config = dict(
    hidden_size=224,
    experts_per_token=4,
    d_expert=128,
    hidden_act='gelu',
    routed_scale=2.83,
    balance_loss=0.019,
    lr_router=0.00095,
    tie_word_embeddings=False,
    optimizer='muon_variant',
    learning_rate=0.00895,
    beta1=0.95,
    max_seq_len=1024,
    max_steps=6156,
)
Below are experts of layer 9 (counted from 0) of a mixture-of-experts language model. Rows are named router (the router's row for the expert), down (a neuron's output weights, with its number) and show model dimensions 0-223. Each number is 128 + 24 x the weight over its row's rms, rounded and kept within 0 to 255.
After each expert's rows: "comes before" lists some tokens at least twice as common just after its tokens as in all text. This comes from a sample of Wikipedia text that the model never trained on. Tokens count by the router's weight.

# expert 0
router [119  90 141 109 113  86 178 170  99 170  85 144 121 144 127 142 122 166 114 128 123 108 145  93 150 113 150 147 119 126 165 114 168 177 148 143 118 128 161 117 178 100 139 151  93 138 126 124  87 154 102 138 114 143 164  88 102 138  81 110 120 161  83 109 147 117 110 172  92 117 129 107 152 117 128 142 115 165 181 127 115 104 116 115 119  90 110  97 174 134  80 154 135 143 117 143 132 140 131 118 105 136 153 132 175 119 154 154 142  67 147 132 116 152 121 154 132 138 159 100 103 144 128 154 120 143 134 111 119 144 119 119 116 110 120  83 137 109 124 125 156 106  83 128 149 111 175 121 119  92  96 123 133 155 188 118 134 119 168 139 150 123 146 131 167 116  72 151 114 109 101 131 110 141 122 102  95 149 151 100 104 136 124 148 121 104 116 131 176 122 156 118 148  78 110 143 126  82 140 125 137 134 125 118 137 143 143 141 120 151 121  89 107 136 139 146  98 135 110 125 136 120 131 188]
down1 [104 106 146 178 113 120 135  88 141 120 142 171 137 146 129 103 134 112 107 103 153 161 132 107 120 159  95 107 143 141 176 119 123 138 100 119 176 159 143 124 171 120 124 128 123 127 138 123 135 128 140 136 116 168 168 146 123 104 129 143 112 130  63 110  85 113 123 120 127 163 127  97 112 127 120 132 100 114  66 163  91 108 109 164 166 105 123  97 123  92 145 136 144 163  98 129 150  97 161 110 160 164 137 100 159 133 116 142 104 108 126 106 129 151 170 109  94 131 114 116 173 106 107 151 125  96 139 157 156 165 137 149 118 140  81 146 134 139 130 130 114 109 120 126 122 136 119 133 124 123 124 163 129 129 127  72 117 118 161 137 132 140 144 126 118 137 113 164 138 121  78 123  89  98 104 101 127 112 124 186 139 113 125 146 154 159 128 136 114 158 138 150 102 182 111 141 137 134  56 133 161 157 120 130 135 152 144 114 134 177 130 172 115 129 148 130 153 155 161 178  94 139 137  71]
comes before: " |", "–", ",", ")", ")\n", "\n"

# expert 17
router [ 88 143 137 148 156 134 160 141 144 142 106 133 149 123 134 117 145 141 144 107 130 164 124 154 153 111 106 133 139 148 124 123  94 154 134 155 173  87 132 123 141 107  83 135 153 136  95 139 151 130 120 132 118 154 154 106 105 153  86  94 156 103 167  90 153 101 154 120 122 120 150 134 150 125 120 131 126 167 125 151 115 155 170 119  91 120 134 129 128 116 136 133 145 142 122 153 136 111  71 123 125 156 115  97 131 126 182  84 140 162  98 121  85 147 138  94 182 132  79 101 184 169 115 119 101 144  91 132 125 139 143  91 139  76  96 118 114 135 147 109 145 165  97 115 143  87 131 155 139 132 123 138  78 136 111 122  89 134  73 114 102 145 156 139 154 104 101 121 120 118 100 139 115 100 126 120 170 153 161 116 182 126 137 174 123 128 102 160 125 117 150 103  71 128 141  95  87 123 126 134 114 119  86 111 143 127 121 168 108 101 119 133 128 112  94 130 179 142 155 102 131 151 121 142]
down1 [103 135 175 129 104 115 149 139 149 127 124 111  93 101 115  76 105 145 137 128 167 123 140 164 146 107 123 132 131 134 141 121 140 127 145 108 155 174 127 102 146 192 124 100 147 125 134 109  91 166 140 145 160 143 108 103 124 163 113 158 120 146 141 146 171 108 107 133 132 155 106 119 144 123 109 129 166 134 124 141 123 121 146 145 178 112 128  79 142 159 132 113 156 157 113 113 109 112 127 125  94 161 170 161 103 148 128 142 137  92 143 144 124 158 145 146 109 124 164 175 106 114 117 127 127 147 123 137 115  69  93 121 167 133 156 147 181 137 142 198 130 130 149 102 131 116 147 137 124 172  98 124 148 124 101  94 128 162 106  98  94 153 147 161  98  58 125 134 127 136 145 120 106 149 117 113 156 118 124 134 148 114 143 138 172 136 101 169 114 154 147 175 139 118 116 110 107  93 128 141 136  98 105 129 147 119 107 159 157 116 110 151 127 118 182  89 125 131  62 135 127 169 113 109]
comes before: " and", " ", " which", " but", " who", " with"

# expert 15
router [101  98 147 127 105 126 117 104  95 131 135 120 138 136 152 120 180 140 125 148 108 140 108 149 106 117 152 103 158 128 175 138  82  94 124 130 120 158 144 132  97 170 120 145 157 139  75 102 141 153 156 167  80  97 120 105 144 129 131 158 135  93 133 127 149 104 121 154 103 130 105 115 122  79 103 113 107 100 113 132 106 106 145 140 138 137 109 147 101 115 154 127 111  82 161 119 120 123 157 119 167 173 131 159  75 111 157 111 127 166 143  97 137 116 129 120 153 102 155 148  93  90 127 148 100 103 126 112 124 100 120 105 135 163 113 156 149 131 103 143 145 166 147 106 169 173  97 142 187 126  95 133 138 135 122 111 122 108  70 128  79 106 136 163 123 147 129 109 127 131 126 147 125 121 137 101 102  99 102 146 132 142 154 148 155 156 161 119 127  76 140 115 140 177 140 122 113 149 109  99 134 118 127 111 117 128 134 192  63  80 138 102 112 141 118 103 126 165 114 116 128 145 143 153]
down0 [100 132 121 172 122 105 119 132 154 103 121 151 108 123 103 174 109 109 127 147 136 160 117 120 103 141 124 107 113 107 111 110 128 159 107  95 114 112 112 158  95 175 109 112 105 111 171  98 128 118 121 128 123 123 130 114 164 115 144 101 121 160 121 145 137 109 175 182 128 137 142 121 162 114 102 133 114 113 156 168 129 155 134 185  88 161 112 139 151 122 146 130 175 138 103 138 116 136 151 130 107 103 116 133 159 116 142 160  95 110 136 145 115 133 101 120  94  85 177 143 151 128  86 119 121 143 119 150 156 148 135 146 135 135 146 143 105 131 121 105 103 125 143 111  92 148 153 176 170 130 165 101 146 215 117 117 126 113 140 126 122 114 133 151 119 189 103  85  89  89 145 107 102 179 132  98 117 123 112 168 123 145 128  76 126 131 138 174 122 112 161 127 137 115 112 104 110 140 117 105 103 109  68 117 124 115 121 142 129  71 167 118 145 141 149 121 149 137 141 176 136 147 140 105]
comes before: " the", " a", " his", " an", " their", " her"

# expert 26
router [130  89 142 130 157 133 144  69 128  97 134 172 109 136 153 129 162 103 111  85 135 141 134 144 120 157 155 167 115 136 179 140 115 135 113 130 129 118 120 117 154 157 101 136  85 123 141  77  92 152 106 173 127 147  96  88 109 164 132 142 123 117 128  96 128 146 159 139 147 127 121 123 162 126 118 149 132 159 140 153 140 136  82 102 113 123 109 111 104  91  94  79 159 129 120 106 115 129  83 149 146 161 141 128 183 143 160 120 127 112 137 124  95 134 127 116 146 131 149 137 126 174 119 101 147 147  92 136  78 126 137 119  83 155 146 168 142 126 124  98 104 138 147 146 156 117 120 139  88 157 169  95 107 158 136 159 126 117 103 164 119 124 150 137 158 140 162 115 139 116 136 112 150 152 133 128 119 116 129 134 145 101 181 146  88  94 132 185 125 140 152 130 115 133 132 144 131 103 142 115  96 148  89 186 117  85 151 174 104 144 123  80 140 143 132 156 138 141  76 145 117 147 133 156]
down1 [109 107 143 142 194 101 126 115 123  96 129 124 124 112 100 110 130 113  86  96 130 136 121 105  92 175 128 185 128 159  90 104 123 103 130 122 125  83 128  97 134 152 160 105 142 104 158 104 111 138 104 116 151 134 152 170 135 134 144 143 106  88 136 122  72 116 127 141 183 153 155 153 151 112 126 105 163 138 124 129 105 171 106 153 125 106 145  93 116 126 120  90 109 136 152 172 111 111 138 126 146  79 156 120 153 186 123 141 137 108 119 158 125 132 112 123 148 138 130 123 139 111  86 136 177  89 141 108 102 117 129 128  89 174 123  94 183 121 112 120 109 157 121  86 167 137 132 135 110 145 152 128 152 134 129 152 129  85  87 152 120 118 142 109 150 146 104 117 148 106 131 165 123 136 155 109 165 132 144 159 117 136 115 169 114 115 121 176 134 106 140  97 128 150 128 128 124 138 164 124 132 123 214 102  91 148 144 128 118 124 145 144 121 110 107 146 126 129 106 158 109 152  98 156]
comes before: " The", " In", " He", " It", " \"", " A"

# expert 12
router [136  94  88 146 106 117 138 122 148 131 181  93 112 107 110  83 127 112 127 110 150 162 147 119 137 160 121 128  94 152 126 150 168 157 130 140  87 111 128 149 123 119 153 138 100 119 133 121 157 110 110 123 117 101 130 153 137 100 160 130 152 121 118 116 129 130 112 138 118  83 112 130 111 128 104 124 101 133 147 132 113 125 143 112 134 117 116 134 131 120 128 178 161 126  68 171 103 123 123 101 122 111  95  75  72 154 123  87 111 118 121 127 123 113 124 105  92 139 149 102 151 123 125 127 150 131 129 101 140  83 136  94 142 122 126  93 152  82 111 154 178  71 142 115 132 154 116 108 102 123 140 115 138 130 120 119 162 102 106 147 141  99  97 117 113 116  82 116 122  90  75 172 105 120  74 143 194 137 103 112 167 159 101 140 134 163 102  91 129 123 102 134 176 126 124 138 136 143 123 170 123 146 185 137 177 144  82  92 159 128 125 148 134 145 155  95 122 111 124 101 151 138 142 122]
down10 [ 98 127 128 142 102 133 175 113 115 115 179 140 147 100 101  89 119 108 110 130  98 148 146 157 107 109 117 113 134  72 116 142 114  83 126 113  80 107 123 138 146 137  98 109 153 122 107 125 100 157 149 147 134 138 131 126 126 139 142  77 133 109 141  98 151 160 136 147 134 149 140 142 123 104 130 132 115 117 140 150 118 143 112 120 105  98  90  97 130 107  89 111 121 135 133 132 153 131 179 131  99 136 152  93  71 107 105 151 144 169 138 115  87 134 142 131 154 130 133  88 126 146 134 139 134 113 166 102 176 139 134 135 112 112 111 100 152 108  74 135 147 141 102 102 157 175 132 107 122 171 138 136 155 145 152 177 139 159 117 130 155  99 145 127 162 145 125 186 116 147 108  98 105 106 170 130  99  71  96 134  98 177 116 121 125 126 101 116 135 150  93 135 110 164 151 128 134 113 139 117 113  95 210 121 117 151 108 104 139  72 139 101 127 126 123 130 151 182 113 116 132 151 118 127]
comes before: "0", "1", "2", "5", "3", "4"

# expert 14
router [152 124 177 127 137 167 140 100 139 167 122 120 129 117 114 123 154 109 136 109 104 138 153 129 120 142 117 147 101 117 106 172 120 101 156 125 170 134 125 151 109  86 142 132 111 185  71 115 145 107 174 141 164 152 130 145 169 136  99 150 105 165 118 130 126 126 125 110 121 148 124 160 158 133 119 152 145  88 141 123 123  78 132 103 162 109 135 131 102 135 170 135 131 122 125 139 149 147 148 103 155  89  95 104 104 135 165 124 165 168  86 185 127 100 143 130 141 139 142 160 138 115 121 168 130 118 160 127 127 154  97 113 138 130 142  87 154 142 199 112  93 145 149 112  99 129 117 147 132 130  87 101 118 108 156 149 129 134 123 135  95  89 140 126 147 157 124 108 130 133 172 122 154 110 163 127 141 105 160 140 113 120 129  93 115  79 125 160 106 161 144 186 164 114  89 143  83 138 145 168 157 124 122 134 143 128 147  95  98 161 169 144 106 132 156 169 141 118 138 103 107 112 122 135]
down1 [131  93  92 137 135 158 170 142  86 118 120 114 112 147 168 111 129 108 115 136 166 132 128 155 121 151 146 144  83 128 144 117 147  83 159 128 145  80  92  98 123 166 141 157 108 135 143 136 111 110 141 120 172 139 167 164 140 152 160 146 120 112 136 121 102 132 147  89 102 138 121 125 130 145 124 124 132 154 115 125 147 124  85 143 146 111 146 130 130 145 132 126 132 181  94 138 125  94  79  97 122 145  57 134 146 110 150 102  98  98 107 167 107 121 126 158 113 129 137 144 145  90 153 146 171 133 158 118 132 148 172 143 145 173 111 147 117 105 185 136  98 140 132 135 115  86 105 114 120 141 170 153 160 165 134 164 111 146 132 115 101 112 134 140 135 151  97 142 109 144 138  86 137 101 169 127 126 140 116 211 137 152  80 117 151 134 133 133 108 118  63 150 141 127 125 132 149 114 183 150 130 108 116 120 128 110  88 123 111  95 122 162 126 142 142 124 138 121 140 130 162 135 139  86]
comes before: "-", "|", "==", "===", "The", "In"

# expert 5
router [105 147  91 129 132 126 111 135 154 138 110 132 136 134 129 115 156 136 100 176 127 144 112  95 133 127 152 108 155 127 118 152 147 113 148 108 105 144 152 160 105 102 130  83 159 115 145 140 115 112  93 123 108 155 141  93 121 135 115 137 139 109 151 114 213 136 115 106 115 141 135 106 151 144 148 131 133 136 120 151 155 105 148 152 131 137 133 143 137 115 116 118 101  86 149 169 143 161 137 147 102 133 142 147 134 117 135 115 102 108 143 135 159 146 117 138 118 115 123 104  89 133 107 139 145 130 104 135 135 173 165 176 124  76  85 123 100 146 139 118 106 124 148 170 117 134 109 121 190 122 135 104 119  88 136 137  78 121  97 102  72 151 138 117 146 188 184 130 160  95 152 116 178 111 127 144 114 134 124 109 117 153 133 109 142  91 130 144 147 160 166 145 123 126  72 152 186  80 138 122 118 114 137 117 126 141 182 110 154 114 175  88 117 138 149 152  97  93 127 139 166  88 154 117]
down1 [115 125 155 133 158 120 158  87 167 109 160 118 142 147 123  77 107 125 139 138  99  75 124 159 134 117 107 144 144 118 112 141  87 113 115 104 152 147 156 111 138 120 189 135 106 141 168 138 127 146 125  74 163 155 167 139 135 116 110 145 174 155 111 139 107 122  93 119 159 126 138 142 136 131 169 166 124 158  99 159 114  96 132 110 124 100 132 149 159 146 155 155  93  91 125 134 165 113  96 112 136  85 152 104  96 134 145 114 160 152 105 144 124 158 119 163 113 109 173 155  98  96 128 110 140 145 110 127 116 128 121 168 119 186 107 112 147  89  95 120 141  99 114 106 189 111 121 114 147 106 147 120 108 112 164 136  97 163 109  92 150 113 106 114 124 144 138 108 135 171 111 125 113 110  71 145 122  87 132 121 132 158  95 118 162 127 129  94 154 102  99 131 104 134 134 138 136  95 103 154 147 116 202 113 153 143 128 131 156 106 116 126 122 156 138 123 100 115 139 138 146 139 101 113]
comes before: " |", ":", ";", " |\n", ".", "\n"

# expert 24
router [ 92 128 116 105 124 133  91 113 119 121 141 107 153 154 109 104 112 105 123 112 138  85 171 116 106 137 149  83 108 107  89  73 132 149  98 105 108 121 138 130 110 157 148 137 162 121 136  88 146 138 123 139 103 127 145 146 118 147 119 141 121 140 124 151 182 131 138 124  98  98 157 102 138 142 133 109 105 141 112 117  99 166 104 161 139 107  84 106 187 110 125 146 121 115 155 163 107 120 130 125 119 187 120 160  90 151 103 153  98 143 116 115 128 138 120 152 165  98  96 115 122 140 143 147 121 113 102  99 104 125 168 181 148  86 129 155 134 143 164 118 124 125 181 134 112 137 120  82 155 160 128 130 158 142 145 146 133 145 161 122 110 158 152 115 112 143 180 127 118 176 121  54 147 130 111 143 129 171 139 151  93 117 103 170 118 139 145 110 130 153 166 136 140 130 161 113 124 121 124  64 109 157 133  91 130 143 179 129 113 110 122 125 133 177 132 131 140 151 139 150  95 112 135  97]
down0 [150 138 138 144 142 117 104 159 172 114 139 127 128 155 112 172 143 132  92 100 100 121 140 120 104 135 109  88 124 108 119  98 115 158 151 115 118 119 135 105 115 139 168  94 150 155 125 135 135 178 137  76 161 134 129 159 123 146 115  83 104 133 141 117 140 113 101 130 155 159 167 147 165 152 153 144 123  96 137 122 140 117 124 154 125 121 129  88  62 158 156 120  90 137 127 131 138 152 153  93 122 144 117 138 107 153 147  90  58 133 121 132 125 152 161 113 143 129 162  84 135 132 104 169 135 145 145 123 148  97 145 106 149 105  92 126  84 119 136 130 140 100 154 178 112 114 112 108 127 156 116 115  98 149 155 114 120 154 132 142  68 143  98 156 160 129 119 193 114 113 147 151 100 128 120 116 152  67 133  64 148 100 122 119 115 124 124 142 150  95 112  98 129  89  75 126 122 106 132 147 115 106 105 116 127 123 111 163 107 135 160 161  83 143 115  99 133 135  92 152 115 127 109 122]
comes before: " |", ":", " of", "==\n", " |\n", "|"

# expert 2
router [129 155 139 136 144 147 138 169 151 106 144 109  75 178 121 139 131 111  92 122 143 142 131 120 146 120 113  99 110 104 148 158 142 150 124 111 137 103 107 100 135  92 122 126  92 135 172  94 102 168 117 122 149  86 191 124 147 125 152 134 156 126 150  87 115 117 112 147 125 121 161 125 117 119  84 157  81 135 118 122 129 146 136 123 110 171 147 121 148 116  68 143 129 122 126 130 139 182 153 112 108 173 102 106 150 124 144 142  79  72 119 139 131 111 134  98  96 175 187 157 147 130 144 113 128 155 120 115 110 123 146 123 129 120 117 119 123 134 159 148 123 104 135 134 119 137 121 147 166 131 145 117 130 124  94 133 123 110 160 148 130  98 100 141 172 131 130 146 119 129  81 156 102 115 125 144 163 127 123 104 107 144  96 112 153  77 151 119  97 154 102  95 138 137  96 158 124 145 104 138  99  94 134 155 128 122  91 140 122 152 164 120 159 102 156 156  82 123 151 112 194 164  78 155]
down1 [170  80  93 121 147 110 142  74 174 157 106  87 125 126 121  94 101  70 124 155 148 105 119 106 160  97 131 136 113 110 125 147 114 135 123 141 115 133 135 106  90  87  93  89 138 121 107 128 126 142 131 132 119 145  94 119  97 128 141 165 133 107 168 137 147 102 181 125 138 131 118 134 103 132 119 158 101 134 151 108  96 132  98 124 143 150 119 131  82 122 119 125 141 144 114 116 123 153 132  90 154 155  84 125 140 131 100 120 135 117 122 137 135 131 134 142  68 168 107 157 114 135 134 134 117 132 169 113 149 150 154 149 122 103 103 133 138 105 116 130 118 127 115 172 119 138 103 100 148  98 133 105  96 136 160 146 128 122 160 133 148 114 175  67 108 117 175 140 158 154 126 113 140 111 107 146 119 117 144 109 104 136 130 150 157 155 152 136 107 122 124 169  77 140 102 155 145 150  98 133  70 130 216 116 127 138 130  80 150 149 178 153  89 154 143 134 109 151 160 134 144 132 109 119]
comes before: " |", "0", "–", "9", "',", "5"

# expert 16
router [123 141 108 123 138 127 133 151 145 109 114 130 126 113 129 112 178 143 131 122 155 115 122 147 124 109  72 132 136 175  90 101  89  91 131 163 117 123 126 120 164 151  83 138 144  97  92 125 103 116 172 110 118  84 140 178 164 137 160 123 125 134 132 153 115 150 116 171 126 125 153 144 159  95 121  94  94 137 143  77 117 124  64 136 153 106 145  86 125  99 121 155 119 140 119 137 115 149 156  93 137 105 117  94 124 115  77 124 117 147 107 126 139 158  83  95 171 152 118 124 121 127 152 121 166 106 143 127 114  78  95 174 108 171  86 171 121 105 120 138 129 133 127 149 129 105 121 127 123  98 157 104 166 139 128 102 128 157 145 142 142 104 128 120 165 133 146 135  92 155 153 159 126 122 158  87 127  92 122  75 165 136 163 133 127 122 174 124 122 172 123  81 125 150  68 128 119 138 137 105 148 128 117  95 123 156 146 100 100 120 139 121  97 133 120  98 115 123 107 129 102 136 136 114]
down1 [152 107 116 183 151 204 100 139 155 144 113 135 113 119 133 101 128 154 105 150 173  86 117 127 105 160 135 137 167 131 173 124 126 121 115  87 150 157 121 137 127 109 135 106  80 126 168 130 163 143 125  85 165 135 143 129  84 120 120  95 143 118 156  92 123  93 160 143 110 195 104 122 151 152  97 101 167 131  94 101 153 131 108 159 113 111 103 144 108 124 151 121 141 135 136 118 133 133 133 119 130 131  99 133 142 139 128 125 191 108 143 150 114 127 119 173 113 138 121 123 171 165  94 161 172 163 160 175 163 131 111  93 131 139 124  95 133 135  85  99 157 163 142  98  78 108 134 156 160 146 148 167 155 128 145 139 150 119 150 129 130  86 123 125 169 144 117 116 152  95 131 128 147 126  88 125 149 127 126  71 119 141 141 151 123 118 133 160 131  88 136 128 158 123 141  95 123 122 102 148 126 108 131 143 130 115 162 120 111 104 144 106 124  93 146 140  94 136 119  99 135 143 131  97]
comes before: " ", " Party", " Year", "er", " Preceded", "en"

# expert 30
router [136 227 127 133 169  95 150 129 105 112 156 119 104 149 148 122 114 107 137 131 134 120 116 169 109 170  96 176 137 145 164 142 110 125 149 130  94 101 104 123 117 127 124 122 108  77 126 137 140 105 137 111 117 167 101 117 124 129 130 113 122 108 150 117  67 157 121 125 126 165 102 110 152 154 137 132 140 122  93 114 123 113 153 111  81 153 118 160 162 108  96 122 122 144 155 146 106 116 122 152 173 129 116 121 159 143 123 144 168 101 193 125 159 114  92 129 139 124  93  85 128 156 136 143 168 135 125 178 124 151 133 128 127 164 130 124 115 137 127 119 129 123 122 173 111 119 152  91 127 162 132 108 132 103 119 145 149 158 146  96 154 149 136 179 142 126 117  79 134 182 149 144 150 132 167 143 112 153 160 125 129 104  93 125 116 166 180 205 102 108 155 129 155 136 125 118 144 164 125 110 111 137 121 133 131 112 172 118 139 125 106 128 148 127 116 121 120  92 146 116 147 111 131 158]
down2 [128 155 163  99 145 115 125 175 126 133 108 129 153 150 126 158 113 106 107 131  91 144 120 139  99 131  87 105 150 162 114 169 137 149  91 110 151  88 137 126 102 158  65  89 127  85 116 140 154  91 129 150 129 173  91  93 103 141 140 128 137 172 116  96  99 131 105 105  98 148 108 128 113 152 127 139 128 110 105 130 192 163 146 141  87 121 111 127 130 115 129 115 156 128 101 158 107  84 154 151 158 166 150 132 169 125 109 116 146 145 126 137 133 105 152 113 137 158 120 179 156 138 114 154 143 154 113 129 132 149 128 120 126 151 138 146 121 115 154 143 108 134 143 142 100 133 166 124 106 135  90  90  99 122 157 151 182 138 150 137 131 184 114 101 125  90 101 130 131  74 150 134 131  99 158 134  95 129 141 100 110  92  99 143 104 115 174 129 160 117 114 111 112 147 115 118 106 109 126 120 112 147  53 154 129 113 129 115 163 121 163 113 107 129 148 124 117  98 117 126 136 149 128 190]
comes before: ",", " |", " (", "\n", "'s", "i"

# expert 11
router [112 114 101 118 119 161  91 128 163 151 187 121 140 122 141 131 154 149 119 116 133 159 136 168 175 126 130  95 129 115  96 153 119 137 124 125 175 172 117 114 143 170 120 100 185 139  88 122 159 112  80 158 153 151 133 138 130 104 140 130 150  49 112 130 124 110 158 160 150 125  95 133  93 126 125 139 148 119 142 137  96 109 147 107 136 121 158 127 122 137 125 130 114 149 129 134 138 104 107 153 177 144 102 127 167 122 109 120 117 147 164  71 116  90 129 118 141 133 110 121 152  89 124  88 114 122  86 135 120 136 112 134 143  91 127 170 137 131 111  86 107 158  99 107  99 107 113 150 157  96 129 163 138 165 103 116 133 112 127 138 129 106 117 125 107 110 142 158 123 133 155  96  97 118  95 130 143 177  94 148 154 130 118 173 131 161 114  72 102 132 127  93 113 109 153  75 113 147 145 110 101 105  95 102 116 109 147 117 121 117 134 150 144 102 109 111 173 187 113  97 121 145 129 123]
down0 [131 125 110 126 101 146 150 172 154 150 108  87 212 142 150 149 145 170 100 143 128 157 101 130 138 116 165 141  95 159 123 151 131  76 144 101 103 135 120 158  84  91 142 136  85 177 104  91 123 119 124 123 151 103 120 147 126 135 139 132 159 103  97 151  96 136  89 168 155 116 154 186 129  91 139 102 134 134 163 165 122 130 138 125 101 119 121 124 132 106  74 149  92 166 160  99 137 100 125 157 122 145 125 105 149 105  80 117 138 103 138 118 131 123 144 145 128 125  85 135 117 111 125 126 140 162 118 101 127 147 108 117 106 150 120 112 151 157 129 113 125 150  93 106 162 126 171 124 163 111 141 129  94 132 161 131 118 136 144 125 136 126  82 155 137 131 146 190 113 102  85  99 145  97 133 107 124 119 143 146 119 155 124 115 122 123 117 120 156 160 132 157 101 103  85 107 115 125  85  82 123 174 104 153 134 156 130 144 127 142  97 123 115 165 132 149 117 159 151 125 115 122 106 162]
comes before: " a", " the", " an", " as", " not", " also"

# expert 28
router [ 95 121 105 114  98 149  87 147 122  93 145 149  83 147 119 145 129 101 167 160 112 162 136 149 103  96 157 123 177 124 141  96 112 128 122 131 178 166 134 136 109 184 132 114 148 127  78 118  94 157 129 122 149 136 100 127 110 118 131 112 154 141  93 149 110 111 162 101 112 128 142 127  70 113 131 114 132 121 141 143 142 137 107 122 126 137 126 123  95 128 167 135 140 127 116 112 134 119 148 152 156 148 180 161 105 103 114 116 126 119  84  98 160 108 143 109 153 147 136 120 104 141 126 103  98  73 172 155 142 130 132 132 101  85  72 168  95 136 113  82  80 174 117  89 124 136 135 151 137  87 136 144 139 116  93 145 125  97 143 121 100 162 119 111 134 158 167 128 147 129 135  98 122 143 112 101 130  79  81 154 139 127 173 132 121 187 161  91 130  84 135 127 139 142 124 151 133 126 135 131 145  74 146  67 135 110 104 108 121 119 133 137 121 135 141 102 136 140 118 116 119 113 147 128]
down1 [104 176 162 132 143 134 132 138 148  78 116 120 141 129 177 129 136 123 122 116 120 137 134 154 123 185 149 132 144 118 118 121 162 112 158 121  93 102 109 147 111 131 138 108 141 192 135 151 136  94 119 152 123 116 161 151 102 109 124 120 152 146 117 162 129 131 143 133 127 161  99 140 137 156 141 119  96 142 147 140 141  94 137 109 166 128 108 173 141 152 126 124 129 169 117 131 167 110 130 117 158 125  91 128 164 123 166 133 116 163 119 118 116 138 103 124 122 140 141 128 137  82 128  83 127 102 116 101 121 120 142 121 128 145 143 149 141 138 108 139 137  78 101  90 147 153 161 166 155  97 172 119 114 126 106 132 107 140 123 101 138 121 125 142  98 109 104 103 148 164 188  75 101 172 116 148 124 155 194 108 109 141  95  99 159 165 120 111 144 123 117 103  95  60  95 110 133 128 152 123  83 155 171 159 117 122 142 109 132 164 103 136  87 139  80 132 100 137 160 125 183 128 115 120]
comes before: " the", " a", " his", " an", " to", " well"

# expert 31
router [141 130 135 121 118 149 130  97  99 150 130 103 133 140 124 124 118 148 125 133 152 142 131 124 157 130 136 121 150 125 166 153 155 166 131 134  96 128 141 141 155  78 169 147 111 156 183 126  65 104 137 136 138  99 138 147 135 120 170 140 151 144 166 122 147 128 110 114 133 165 127 111 112 136 123 166 148 132  96 102 135 138 112 108 148 128 114 109 136 129 148 126 125 180 126  87 130 126 104 133 109 108 128 119 104 125 105 107 154 134 117 188 136 105 141 144 130 132 104 133 142  80 168 116 126 128 133 142 126 172  93  98 127 149  99  86 137 155  95 153 142 107 165 118 180 147  85 130 115 115 141 137 170 110 147 146  88 137 130 143  68 104 188  93 110 118 106 141  79  96 145 165 124 147 114 116 200 136 154 146 139 102 123 124  98 134 126  74 145 101 145 167  89 111 139 104 122 101 118 130 146 153 163 136 126 161 137  89 116 164 143 114  88 130 150 103  81 133 130 106  95 105 100 102]
down0 [116 144 135 118 133 123 132 141 132 115 161 127 149 123 130  91 150 149 115 174 117 148 111 166 168 122 116  96 142 136 120 130 145 152 148  90 121 122  90  94 130 137  98 124 142  64  86  93 124 128 124 119 137 140 125 131  78 100 139 150 102 117 107 106 161 131 121 128 103 134 159 177 172 114 107 133 178 146 168  74 122 142 130 178 112 177 165 142 137  99 106  97 145 195 108 114 145 121 115 112 133 107 146 131 138 145 101 105 130 135  96 112 114 134 164 133 148 150 121 127 140 107 170 148 166 160 104 155 147 135 122 117 138 138 118 127 108 159 128 128 131 109 131 138 144 144 131 116 130  73 129 117 114 127 140 162 176 102 119 132 123 124  91  98 133  78  83 116 126 104  53  92 114 117 113 136 100 163 181  96 117 112 128 148 172 141 133 106 161 142 149 151 133 132  69 147 113  96  95 106 149 117 176 109 100 121 127 137 126 140 157 109 106 151 113  96 136 150 115 112 118 133 117 137]
comes before: "1", "0", "2", "5", "6", "4"

# expert 29
router [ 96 174 137 125 121 101 131 133 114 137 114 154 115 101 150 135 119 120 130 134 135  99 141 114 122 102 117 127 118 141 136 163 147 114 164 145 107 126 104 120 160 138 146 149 134 100 132 162 125  89 108 128 101 128 127 124 115 133 105 154  89 135 120 150  72 126 142 114 136 165 109 114 162 158 113 110 144 154 106 110 144 135 113 112 131 102 125 148 148 111 171 151 152  75 189 124  83  87 134 100 147 126 119 160 170  95 131 136 105 145 175 143 156 136 130 110  83  94 169 127  84 175 128 131 113 134 143 146 108 140 116 168 117 146 166 123  71 146 154 122 145 137 153  88 118 169 115 119 187 164 126  99 126 126 161 114 148 130 134 114  97 105 132 110 135 171 100  77 142 125 127 151 104 105 155 132  89 174 150  89 121 107  99  82 113 130 153 182 151 137 118  96 130 129 104 143 144 120 140 116 113 119 172 127 153 115 187 133 140 140 126 155 162  93 111 171 102 119 111 142 135 132 134 122]
down11 [ 98 118 112 138  85 166 117  99 148 155 162  88 163 129 128 148 134 100 107 119 128 127 114 130 105 130 155  83 118 130  99 129 119 158 149 119 116  76 145 190 107 139 113 141  92 127 120 132 116 126 164 120 103 134 144  68 158  84 166 108 103 107  88 133 126 139  90 160 137 143 104 129 177  80 166 140 144 145 157 167 120 115 161 156 112 109 110 159 138 161 166 123 140  68 133  88 127 130 121 110 140 128 150  96 118 136 158 139 140  76 139 151 118 152 118 156 136  79 123 161 144 140 141 137 181 162 113 134 115 131 154 117 118  64 128 144 121 129 138 116 135 124 137 121 136 121  94 130 106 134 101 105 127 117 118 132 131 138 151  83  96  98 122 161 141  92 158 123  81 133 116 132  95 116 107 101 124 147 153 116  99 134 144 121 132 140 103  86 112  91 147 164 184 152 142 105 109 142 121 136 138  85 164 158 111 114 168 106 136 149 122 145 135 125 134 104 140 108  96 151 136 109 144 114]
comes before: ",", " |", " (", "\n", " and", " in"